{
  "d_shared_expert": 384,
  "lr_router": 0.000454,
  "beta1": 0.95,
  "steps": 7522
}
Below are experts of layer 2 (counted from 0) of a mixture-of-experts language model. Rows are named router (the router's row for the expert), up (a neuron's input weights, with its number), down (a neuron's output weights, with its number) and show model dimensions 0-223. Each number is 128 + 24 x the weight over its row's rms, rounded and kept within 0 to 255. Numbers have three digits each.
After each expert's rows: "gets" lists some tokens that make up at least twice as much of what it gets as of all text; "comes before" lists some tokens at least twice as common just after its tokens as in all text. This comes from a sample of Wikipedia text that the model never trained on. Tokens count by the router's weight.

# expert 4
router:116163145168108144146155118128155159126077113111113180111120155158144141134121122169140082118148106159103126158104127185168106133109104160128162089128168150147141124169116080099194134130115150134163088127119134123121155116149082133116103160123155109102093134149106134127126096160113130092123141104131103088136126097116178122101117187114113130154176089163107091109127114136159126113111170133112140140147112124130147166150149117129108131130129109129161157121135127156099146118151106155117136137125102175139142166168137132141100145138151086123105124158119116115099120106126147131127155096143129175160124132130144096111127087092154119115142123145149128123158120138111136112119
up4:187164120109147152122165125130152125174133170114115169138154116100178132163131120166090105168122148169116110148137099128170086111144146166133093135138107095161095139095137174117125166123102073122108093159107176119092155135127095120107101121091140141141135095158107124105137166111122102137109137127133133154109121110148174148087105087112123148158120110138113143100136121131110168114165128131161143133130106127106155159149121115156076083109112137127129139109118169105176138130154093133146114170115107156107152143141176133165133149160113097127105116073126149080161106126075139146068164132094132168087121133142130111136132143129188078115146108150137152116136133148111097167131
down4:130155103152107104137144145117104109185170115088125159160100091091123115069168110119110137109097114133115165138114127109112112100153125138150123142127140118179131106072119122128135090122155103157128167106114110103105159164121145081141101119138132132114137123129094139165117100110161109143146135154105099155093121098124079132164137110120136118130148162130141147125126143162083155118098154125147106134124116153105134157159136118111097116123153090133138130090114103175137117095115139117107080129141091098076118146167120132138095128131114091120168078099115156151088118155121094111147134126117154114112140152100114104121118107107183112138155093107102125071160155128157128133105
gets: "0", "9", "2", "5", "8", "4"
comes before: "0", "1", "2", "7", "8", "9"

# expert 11
router:136121129150138124115153118149138121120121132114111138125129207128136154144127090118132135127125127118124144130171123142075120166152129155175141162152153155149124142119190135105104121130129161127137149157157145141110111161114136119159093119139138148120125075133145145099176133143162096128159090155147103114144091154143181109157169129129146090154113126102164130117140164152090108091109132178134132122139109128161145121095111100079104174123118126200139096127105125132094098077136142092139135104112070107127145130157117141119099131120125142120103139173138127124119113131145140116127155129133125091151100106124118142100143104111203147160146154074149098106137163119098122141105
up4:127141160113123133141118122092112125133128094157098153117136159124166194161146112132074111120173133112138150127156142160075132155129132123186099107144131114117138157160084156117120111125109111123141107135128153120128105145112126146099108124112110132134099107110081127139097155127108137132152107141128117112115148118151155090123143136169132119156114136081143090117170123142133126129168138106091157164109180146165104128100133128148092138107131121157116135118155128113099109131130160133116147133113213101149135213099135099067116127153087190106130119116158134131097142135178106113121132134141144098170137109141133114129140104133109150066129140125123103072146111149102118139136
down4:095124113136140135135126155116118163106131085167143146093170121140099121122108087133111137128120132119138122137134115156111113123161141124179137089174118129139125154172149139141089127114100120107150101114105106139105093129127158198099101072089121159149180155126141135167115155134075140172128124144111126127086137090135168125137123085140101143099127152184161114107086102163117128108139143145170185116155111117151155118089139183110134159131127132116182148143139108125123111151136131116135131106159172106111158102133121126148133109109132091146184097110125113116130144142112156181148134161099135106113151118115114112125132096087120143132087094107113144089141142146145116104118
gets: " by", " with", " in", " from", " of", " to"
comes before: " the", " a", " to", " his", " by", "ed"

# expert 18
router:126138117134102112116188127082115123134160131113127117124158134094148102171158097127109147147162181134136092101138164141120098136174108152132130141116092092146053100075134100103128129083134104149158114137122159113100105156098114093110129159159127116091148131160108141145184118126117122152112107130103162145107172073166111127066128094126110154134110127164151142143147155162132132096128149137128119173110147124130146154141157119147100124135137158148142097119075185129126112137141116114135152101128128144142152137114098121166123148170181086115128143155149138144135128145142166149099086106096099132124094137164114126167096135108132132166152107154067116111114108143115131125151
up4:159126133103131133108138142121124099115160132154059146138141148129117140118155124172117173142117111101143082144172132155169149119141122101100102122134141145106097070137111091154144138120132151104148123116090126155107131105119108130147112132098108152075106118112146141165060121127154083169121136123156155155129145135144092142124118142141107109169092111147115128099151139126115110204118128126122143122145121141103146141145130125133132127105138120141093140120164121154121135095111171122103143112129183131129127144128136112110132131088146143146135087105136112153166079118139128129118118114069091132124136090098149119140122114101108115134103098101141150133156137166106104127155
down4:099150131124120173172131152118119100156095139174085145118156121135160111128135139092126120123118138115118132101106158099106084144158123083129102130106112100122111103087148136146137138082149147114138094112093111156135090128110130122098119103111121090134118139121062119090153159102157145147150130165130111163117144136110124092146157131133174123104119185133120107150166141126163121125159117140115098127147089131147108137124115117159132119185120118165087077127132118121149161130104123111169131169180100115165118139103093159157088188104106137147180138172141141125144098169170104113119140123125117162130112096141117075125137102157106127107139107143105095125069126143115116109097
gets: " in", " to", " for", " on", " at", " of"
comes before: " the", " a", " his", " to", " be", " her"

# expert 13
router:150145116113139132132162137107108138151114121127144195095122108122066103129088082133122121114112096118156154127122103104098088119127129144114117144110164126127123145100136110170115140120104099104116155164152158139129120125127116142134174117145113142099147154139149111153092135113149097128132101111160127181122108160111108138148109133129138158118106138145074101132163099105152138113149156099138097118134161101151163166104148121130129110116140139104131160083159133139151138118138124190092104106127120126144102080083129146090139123134082162178126126116130092123124119110108107095100175167136116116148130109142096143141145112135097118128124150111175161146126154096144115115148
up0:127106130108119088095115147136104120106159107128114106196118167126191117153127115135120129112132117138111152145120117138153104124154186105123127120128150153143150103151150146118176154125181152080116130166147114149154126128128134154144120104164134119138152160161105155116115106132161135183133120144130108156167138113160109152116149130139115111126105129168136153138106131093127114115134120164146153115122122156078129157173106151127122110140130121115103167104147117098129170116136149137127140135100127130118147114096148132134158130109130145160089107129138139172113152166161140125109146100115096130113148129128140187091081136130119107133157133128120134128150127122151116112101
down0:160144115114161122150163118131125145127152145120134089083120112114103112128130141148142099104092110081124093122139175166124106153145125159133090138137132150152122134140108126143090139151109096094138183121097110071116147118145142096145134143123132119111109134111092096136118111110119106100115155096100134087117118109095134118092147136148120190127125123109099121071159136152180117125091159146157125133092125133151141113137114137152104156145143162177110095111173136147144128143111088151128164096119147136131107098167166131103108122107114133041137120132143153126149143110119115114122095117108174140126137102123111121078126162147102146162080108096139125145161127122166125145126
gets: "\n", "==", " \"", "===", " ==", " ==="
comes before: "|", "\n", "-", "==", "The", "==="

# expert 15
router:160131123133094101133106113119129141134083128131122116118118142112159132101139114125182085147193119146135157137100092144087125127134164130097134120120133167133060130154092155087124144125141100127095113138111157107115111129137141130173122169156158129108152121104105137114098132131143112108087144156109135153102144111106116123157112154098114175109120172109088161126149133174164144125139138133175093096171128088131151126119062150119208152148138142145142144142132148098121147134164150135108091155126157150121110105142092110064134126143120112126086141119119142144079158124107168095107140176114129107151151111160150095157115130157128133091122142140133089133108136145117106123111
up4:099189128127127105141119100130106117150116126123135166117112147126101146118112175120174124129142156118150131130130154095174171109144142146136117134126144114101133171120137156080117086130128119088128109103175120130105081107137135138140177111126162109122148097084110099179118155158094086134115160160145108112149106151119107152100118159126143098134144131135140154149172116140138110129100085132107170122142099125114081131138147108137101104079098092110193128142101101069086150161115104136101135101131128053130140095107143135151144099138151154108124160066121130142128161180070105137142121126119112128135071126110153114105104111140127168095117106103154071098133119098140111118133
down4:133125100103142155162145128112186145129125094113123196137084140114150164114126139124123138122128129144158128114169138121111138144135164141125115107165134145151093151151109132152167119111118083108115156130158128151107149151145137124142125136079141104099172110090148127174169135130127132110161104093142094131131121139140128084113127146108129088136161129131117105115130133107118129093156133151099145125166120133125132135100090164088088164137174124107147162111111136110129142117132135111105185168115121160124110101134151145139163142176099164093085151112157115122107121107116133142119139111105130114121136138108138113108143134099130122083126084171142118118151142124153098117130
gets: " was", " is", " as", " that", " he", " were"
comes before: " a", " the", " to", " was", " in", " been"

# expert 23
router:143118136140164106155140109163106105151096146143122135141102121125101138110131154121127120096091076134148116117144144117147155119106156098096142116153154166081129156111098104158140124144102147107107116118160105119126111156125135142115167120145107147127169117092131151122157134159115174090153127076139136113139106153131177189152107138180164123135125159148131105149140181122145143137117086136096139095144159105093101129112157151127111110104123092154131128167148106134150095122115115096139137132140080072130137152092128068112137126071133166140140133100093115150146069148104141111133125116179185128152154164095180111153091137120149128138129149073146140091103093107147119113172
up2:124119100123124120149110126149138088173115122157127115148142125138131139108194171166195138122160121115129103086106105111147156130140139155095151120159144138113100147124077120104108115150129132124143154125174084143135121155136124168077144121124130113152162135143137124125124093149124144100168124140105113136137151133120157155090111133173113178108113119132131145114109123151146098097113149104124113116168122177081147106097106168110077124109158164102122139198065149126096078180156098152108144110124108132130127102111131146130121143086132124140096145143134093126113131085122129078119104144098151133137131142127133125141128136132137112135111144127113123184147132166116060175125
down2:124128106113112173079132109106116125171156099125127101128154121094113128110151126151144108127136102127120131131119119099149130110127159118096156140113080125176104101108159115082121155138117100127091135119149092111175112143141116165139157149162126166154102113133135145117160158135135148109133129127108159131152157130114134160116096097133128144097151111075110144085148086090119135109152151074090101127109118121114129094130139157150120114099073141150115110168121096122122153114131125125125154097142127162116165138113126106117117067094146135144147138106148142113142178138065125107113120178119132144132122107130113116184120163152165093145146145123105132112089126101115127099140
gets: "-", "\n", "/", "–", "″", " km"
comes before: ":", "-", " •", " Born", " by", " Country"

# expert 20
router:120121149091131092083124113104142124144119156149165154130157095139157122170125096117145145119161108155103096143119125151093102135152161119161112151122122072107106142090106152126115142126063128128152120133108155153133110119151131117102148139121115147118078083117149108122102152095125134147113162127120136168122131088083093122152150139103100168064112153119146137156143098104143109141075114178104150142119148153127115106135146128117163121111168111097111104148147127138164105155142090138091089153140112142172104118145096122167149152148143126097132131113110127109127101112113126135121159162117150131092136114099113085115084119154129111103117117135156138108114127097134142139151
up3:146138129132143090141148151117183102067160141092144101117141115142143077166112108141108140145097081104111133116161143138095143133113104139113147105115129090156129154138122113142153116122111100116096167129143137136120155134136134149116133186148196106178106160153135129130150144152101151132119069145170152185156136109098132101114132133127131164191058114083082130098140136145103114086115099149140070149175130138118117110122122104115198107136091111109144102158108143111157137165105143129133117095136129126108099118114094100134138125070112118159127109123101088154142127139126179120138131130184105142157136153135113110099118124140148152150158098101143106136141106149125148144132
down3:114102106141147131103120157128091119076149108136113151168151114165085118130115133081137107107134125106135132139126164091093138067132115139099095149134202133160141138104087133152104102123123134108107132135155103088160123146147110107119121140101148155085103135120098168158117149142102119178105112138158114118132126130128108166092121180158122111117103134142143095125128148101167151115116126144099126083149137100097110165154118167184165108091116140109115116110135125159108094101132088156069086069129130167134103147134119180160122112112133127096119177108100134128138137154105163112118113104160162139170117125112130124145139087122145140156101143138137118145116119144113098115118
gets: ")", "6", "7", "9", "8", "5"
comes before: " |", "6", "7", "5", ")", "4"

# expert 19
router:124147180130128140126148131154118136145132152107143106147161173085162117133111106144164136115131150160114150109123120159127140125148096139107132125133123101141092126145165139177136080150076121157129140129140130073088141108126118159143120091124139148126157142128134090165105118089155163125105113125098123100160184164101151086147145177100144139125133116143137142104170093143152154167146126096152163107127094155130172144102148123177121170135128188137151173145122128123124121109115130143120122115145124143135152151184121159179160147133116135105163139153110126157125135149112122123146123156110129153103109136143112114126122120161145144133131130164125139138113105137132149140159
up2:119131136150137148115137156125150160102119081149126137130134104152159129127113125154116139122156120127138075113154149181135073139119130120139118094147125113126133116143149128107154126116103121116077166123172129110103134158151125105093126119168079159184136101105127107160068112106089129131095124079128097153129102139094122134127131132105105145093092132156099114081156138175099139099125131144129169117136137100147168148148096166117116156135111131090127149162135112091136155119134109143135169119068133120167153133151116152070133119094108122092147137131151144112090109116143143119144131141091147125102144149128147152113140125147130144170150155173143121094129105132122143114136
down2:124133128126127175073097140137068080132164184099167143148131160100106120126115138128114146133123139134165148101121146100137126107165110129094114155133100147133125114130128139153132148102134149148112149129095107083147140130104158133162110107093098155090117095175121177136182177097169113128102154122116115114123185129115153116150134125128126121149147170135112112146100115110136144123140131132138131100150108146134145135123176143151114093122170163151139135093120079160121169126145112098115128149130104133118132141105157083130115177146135125125147166160115127082178168178139135105149107134113109142129156125147144111094124138142112118086088100122125125128098101180129122119175
gets: ".", ",", "\n", ").", ".\"", "\"."
comes before: "\n", " The", " He", " In", " It", "=="

# expert 6
router:147142140095128121190109164116146123062095124141152150121124077128120115055132156133105104182104132151169143171151126108155192161148143131098144121137150130153099122179095118126107124140122133138109119145134097136137105162150101121100153124128120131105121096092107119141117136124162101134119143156157181129135092090102097139109131124149172137125126107148060135169121143102138125119123138122127128088143146154120094119165137120135135123151131081114080118146127104109119111141106092113132106100133141102114135137124157116135172072110121142092105141161101088092148165142167155109132104133125163150138135157170155171087138112142094149103156117138130119139140130133137105105124
up2:139116121117178149084115135130113113084136139122141143148135151149140187091141094142098119102163105147139106121144155103156134161180130136117134167141109154145122175110131126129118114107146129151121135133129129088142131188096140167090164108103159104131123129106108111129142097147157148146155151103167138152076091148130136124176127139149116142118102108170134116126169131121148132105113127114120112117119112133194135097117122179149126139083132150107102156111142155124123172171125085137125141134182112159166102113105196100136163121146164156116110149145169179081143116144160165127148148146111142123099117153135104121137094156121161128115151104122095099125082132149154104168110
down2:123104137102105140117125143087139140136132143130103107125126147074150131111180103120094150121098160145157128131130106078147127198164114131166138129136137143115153115140125170118126089147150118102147144081155110148121092106115150104104100154119104101108127137136131135163108127148075142163135198147144144129118172167138146146157133124101104107156152153138132149132146131122130202153079190121126098123130123130106112131131126102135107100175174120141159151127116131129131127130111126098121133139149103131154115137120125115140066135121145083140121140161110131133127090140114130102126119160116128137135172087103131170107130121158135166140178122087100125165138118116115093105132
gets: ",", " a", "),", " and", " an", " –"
comes before: " ", " and", " a", " which", " but", " who"